From a checkpoint of a small mixture-of-experts model trained on Wikipedia: 32 SwiGLU neurons an expert.
Below are experts of layer 7 (counted from 0) of a mixture-of-experts language model. Rows are named router (the router's row for the expert), gate (a neuron's input weights, with its number), up (a neuron's input weights, with its number), down (a neuron's output weights, with its number) and show model dimensions 0-159. Each number is 128 + 32 x the weight over its row's rms, rounded and kept within 0 to 255. Numbers have three digits each.
After each expert's rows: "mostly gets" lists some tokens that are sent to it at least half of the time; "comes after" lists some tokens at least twice as common just before its tokens as in all text. This comes from a sample of Wikipedia text that the model never trained on. Tokens count by the router's weight.

# expert 12
router:133174106082127124086078145129126121146113166135142142122151086131061143086148153177168176141160124172158117114140125179099118161129081159108094139162161120114154111134121144119141070131095103120103073143076186172220108132131136158066048073161135111113130129098156138152202115154163138116102119127087135127104186073166112124141104142159080102202078084155164110109091162158086154151101179146119096146091145050122145133116181166103136111110190104154120171116114110095144110128101082
gate0:139164095151128128120093109094094133152109104159134092066113057108128112079128130129145108122064132133161126121092127133111144182160196149121118119152131196088095162113067189145132130115105137126126142112170123121160113083106166131096142104087154170059149140161138130209150153125188154089123124155075164172124127113133128123116088100153058146189092122177176122136161058124167116149100194088225134169135079149128148126109130148117088115080166128088171156146111135101103105062120111
up0:207115167127160156077125148124165049138079144092129095173097157101124128138140182140105176102077112102124112144111140125157103147176114072126123076150169190165127135127122151127120123094151147045138106101129112141101088087128119152128135097073129116084165156163121127125166117106138146151123178135135063176124078080127189129098129140147134116174106116183151128082133142119112156075096201149207160177176067128110143184144154155127091141112182080120150185101142117095119122144136071
down0:133115127105072088134133177113137117130144085134128101080128107059204109143136101047064151114179180187143138133162149136146106068092150139088103193153131156120168158129121118160069084139134078131112137123103130114111166178103151122152074169145092118123097148149117112108140067123133135159160170135163083083147092125123107181115161162126160091132188135093135099096078107075109129175199084197143141169161200180117095112178112082150142119110131107118122096134106149102151161119127114
mostly gets: " first", " A", " can", " new", " two", " second"
comes after: "\n", "==", " is", "===", " was", " \""

# expert 24
router:126101127109122181137139140105121143173127153171156124134152107098114147074103164122186149090108149179152162152113090150105123164175143166097097116110137126135135135128113090081109088085081097088108143148141166206206092109177157141056053140109164086124136127124151183163160113182152165120130127092105140158019129121148105135120158181153086123213145092110140149114139149158078099119133086141107137148122156088122089166100142090108149109106109102174117130086118098094081092160145054
gate0:103156117135112156118183144075162130114174152198188146144137121116109086175140121170122123075097136119096123141133153136065122144158141125154118147202119171097105093099107096074128097129161131114105077170168162115137151123192160158075110081153147167111111135151134185153077096124096166148150123089082169144119161104158158169190124186156127137083156127142134124119101139082139160095108051144152158054147119163104098113116148059108180190097109173121087113106127183104085123145075126
up0:119138115113120175073162119128142139137114112101170105082151138078123118139084130151119143088177137149122130085115148037115153129136087143130128101142094154101147156168094102104173132155093110093201081140103138098088112201126097140093153154087141080148089132152132121096107118199085085121145162133122105118167199126047133192078106120155169181091143157140147176147125116146194165160135163092116172158171094093053093135158109132120164087159104152156157071100170155155126168156114121
down0:150168100137063138125085089143085136153111123161101112056146118164152118134150145209148123114120104137115121107092158144175112115134118165081112167057129214066089191156096106151124118163097134174103092067072149101121074141140143174100168172142145085152113153186089096098116074142092153099163188079141098134111101171120200170125144124113109121143104129119135112153136125131168098204140074108143147131133111181100124098139173108137130161128116125153197138080173124079127124119113146
mostly gets: " $", " −", "′", " =", " w", " =="
comes after: " |", "|", " (", "==", " also", " ="

# expert 25
router:155094131110095124096130129153119124142143177120087134193096101112116152109144104154167126159178122159139156086166068187120118131150124199134108114126172143086183128137149140118119094105047087114119147163096131161188113113165150133052064143143092113107129147145171190139182097157142132116110116057085139126084131129155146154154136203144144155196113092109170122147126205177093129111088122155134102146087166089099096098117195134117108101102191146145098117109118105083151060126093103
gate0:147126172163112117138173147141174033129146140137179106118150122102108111076115199171136147110093101128102101095060134085089157129153133204101155129113105101126065156112112136116147068124055087112141119155131158173150119122183099151101135180084144099155151161075119128143120133139155096155095132192107141116076149121132138140170134105082080155147110108154122147176137122141120136126168145107124105124127137143079111092050166032166056166158094163138184114168177112138108089106134142
up0:140185090118105085058107138105163055103101150181129131212167103138109136094139123157113151131131105168099094113171142110118145124141142141143112108053098126119146127142126126131091049122087155175121144097103099135122088124141103081147130176155133075178120147147153087086158078111137106131179112116149150063105159193086101147104139205143153142206036165159129177133101102134188148153086139130131125135134158178134112109056143129149131083101133118149124124137148132138090110168085181
down0:138120140125145136177158119149177075102143168096137075117147102128122114163100125154064104104118091087150103145142152062134149074131147157135088131141103101155143172185132171109107134115131176150123156133169200091083139139118037198109216154152100185156121102168151092065104161163119147128140133070121109093121080131129132084087118081141164093122118114089187173135145127059111179136140141085143110171083133134142111157045129135130178098128116132139160124162152154136097094127077111
mostly gets: " \"", " they", " −", " $", " three", " two"
comes after: " |", "\n", ";", ")", "|", ":"

# expert 17
router:126166140119134120111132121147161127185135207178130132153116107071094217080101135124176119176195112166160128139167116171098162121104110105155096096129131129129187143125139182064124108110098089121089124152102117158187120072134137172075071111141150070160144130136144152158155104170131142146135087066131125123093143133137040125146062145122087132187107025149148143103089147133150111149139144164123116141148180076108094108146151133105094125130156131213134125106116107104152112142165104
gate0:110123103131115184112093157158146091098163116206059130110080045125117161093124105131127156188080157136116180068128117213054160089126152123116197164140155148134111110094141124112153128124088126091118115130148107152173126128093022124096082100130127157152162197133113185128126163132099085132110182118119132104182133121128139162148107152148151108187134147154108113193145170150155097151130087119110095126079114096162147098131175141116149138125081142116133158125157199156113125092092135
up0:149146096125134117132088086088160227119082130113160132139155064147103101179174182166134165064154109084151148140120174104130100184167139165102111168107121142119125134157118115141088105100140148106167125100079164110121127071185124137110106136118177081097153099146140115160132123080152192097124118178109101151162130127070095107137118117130156121109139193042108116158153128074188161132085089154105184152177132139156102145072075078144121135133100087136175115169109160148185132082128150
down0:138129090152178124085095118181183194208140161138117099121153179154128108170131212209143136082120131054123154123155075114073098128117168170148043131098081104141146102141161124112083097156116139119097096120114121110096142096196118134110138171111164120151137151128153082123129150114102152056094123144161130148152078134157109110161152158145186097105116187115140070084136106158148152135139090128091078115107100153088109131116055160130094101144162111124197133150120160139116139112098153
mostly gets: " or", ".", ").", ");", "\".", " ·"
comes after: "\n", " ", " 0", " 1", " on", " 2"

# expert 26
router:120108159057129146119104111078165111185166164168134175146135145127119200147091141170159154114177122191164174114149106101140139108107150152147091078115115159094174129151100144134087107100080108102139129169077138160175115097136125167055041114122097095134122154109157200125155109179146143152140115136074153095105144138163097130176139157182084127190150080153118132134077184164076171104112131160109124122092137093134089089133177089095106134108155123151090121101111115097086064182133129
gate0:143086120088144129168174079106168192104112164177101131131130094101162140124156126118117087173180109074067148103100156079128148121111174190135152079150112135116149086124148147165138132120116096088148161200138165198131166111106160121147089120079107131095138134079170168107149129119163164129130137156113080079057151172120114136109114160107173116156092157181114172100137174117114207123130124162163144116073198120102066180123162109139103086121130131102072152125111124106064126115186122
up0:153150117055152121118184157147105114129168093156174131141152151121090140190153114147112183184183125091047144129125066122117109138146188084130137124179114138117114084109143101130153097143136132104097113134113039137096128084066098087128108071137167099118113090162144105145142147144090129154165075094096128163095138144137119166161128170120173141126106144169092097149087095072132167127080145179090172129142179104155164089177164143097132116112105141130080083150079193183162156167156148
down0:085103117136125134073144136124202112127111099104149125196064098094194129107125159097130111125168161127134142144228158126114104177141072194144136151086133161128159132151145149066127110118060116078099126111123118114107144144143166204093127182119152192115075146135146118051138113109113122109153119181162112143135082086068122108094115142112109051082156057109121139109113176181136101146128103101145105140144110131103107165103127155132130141162192154154175108182138112080125134108163133
mostly gets: " \"", " be", "\n", " was", " (", " fl"
comes after: " |", "\n", ")", "-", ";", " ="

# expert 27
router:119168138099125144153156127158074102194148198124117123141166133128104190122126138136181112121120150140142189122143104187082152187160160151057101112110164136107183131102102101115110099072075109118103086104119143129181125129147115168088060087131120102078145130160155170154147085178140156087119119067085112146075081136145111132153129181144119111203129087119157048101157151118111145147130089127129063104150157047110124104111141146096120131105168136159109147104139135072138065109127072
gate0:116083164085143106114149087124147132163147166163128107158163160137112183093118110132133147123099125110064168112102131142133141134131120179136111122190183103115123147122122125106145090113121100166143026132104151172224095140173087123141095069149082100130134130168080134155140161124117161174152109120079145123068104138074129168178087121043075187147145110140119151074124115095131126154150086168076157137148179104111169124101103148168172158088075149148149150070170150079087111129115134
up0:119140099087163087142103074076163193128165156146152129155131116109130073140187116107170196166182130137150098128151110102127144111177182101120157161134173072091067116102123110130100155114105178124119153110088151102078105150123155182139154171117143091147156062088141140075178094124138143145159104163054116136128116139135175085073092129152151104076113113134137067175163202147122086142153081140128093104123128121151166087141149116071125084136172103174094130141117101133192130082094149
down0:179099155104087139097176100147144131128153151147104115151129109052081117091142114116162104100121136163109141089112088120155102079171192142095120162146097124123150186202176151092171102117134055068153136092122171147170101182108117166102110120172154115098154130126104110149145133140115179177164165099162177158115135154082088107116131106183184088144136149091112102146121136088105207127078138155120108130097088132145089147091098154136080116189178137122097076065100089129158142192128115
mostly gets: " U", " b", " B", " W", "″", "′"
comes after: " |", ".", "|", " a", ";", "°"

# expert 13
router:120195104126136104101125137131105109172125184106131174120203148140056150129126132139191143104178139149136147091194149139087127129141084120111083122184165122133182131073131166102138115078084118084118105182078155199118155124100146124093040083189133132107130200112148171128138050165131173091146115099090103101103123136138071121172166153152130144175129092158133130105085168124090094119122129123116114152093160092116126150124155129128139160088148101160042158086123115105113099111118085
gate17:145073088085158120134117165144156124142193104099102130157125179144130127140150120129140169150137118147087125085082146044159103104106081133133145118135081116135132104139149074175059077162086159089074110142132178169124106161125080114105118044130104111147099175153116149108113095130129109142214165143131143103115085090133124183131211166092136143119143155158150069179091152154154135087093106137096105136162126072188080115185164120096095104114167123175087174112132088110139134161134155
up17:128164190152126180107155089087096120167098082107180104155132092122111116148118149094119090116162092125119155202157146172115121084063121113175132142116109160153147135147100112123099178095160092176161091109150094146127108134169146147124136180131122216122082112173128089133141143080138155163112078155122138126148154197147196134113107146141142124125170122145096157057145174133069125135086079096142144120159151159080098118185059106095154098089133070101158121122072172170097161147109080
down17:136134145078147043084192156187184119073158149134159096109132187147141163155089095160036119158189113119128178085141119072144085187100142125086125112143115066151164143146077190151168123138095092129082111117184119145192131106152133128148178169147130133153100118158132064130111123128143096128125133103133154148114131115104128053120101111092133167124132132146150132138093086176065117078129156149126107118094157099144158111072123161147126117178113086098126151063140128149129124120199132
mostly gets: " F", " O", " Al", " (", " A", " un"
comes after: "\n", " (", " S", " \"", " W", "S"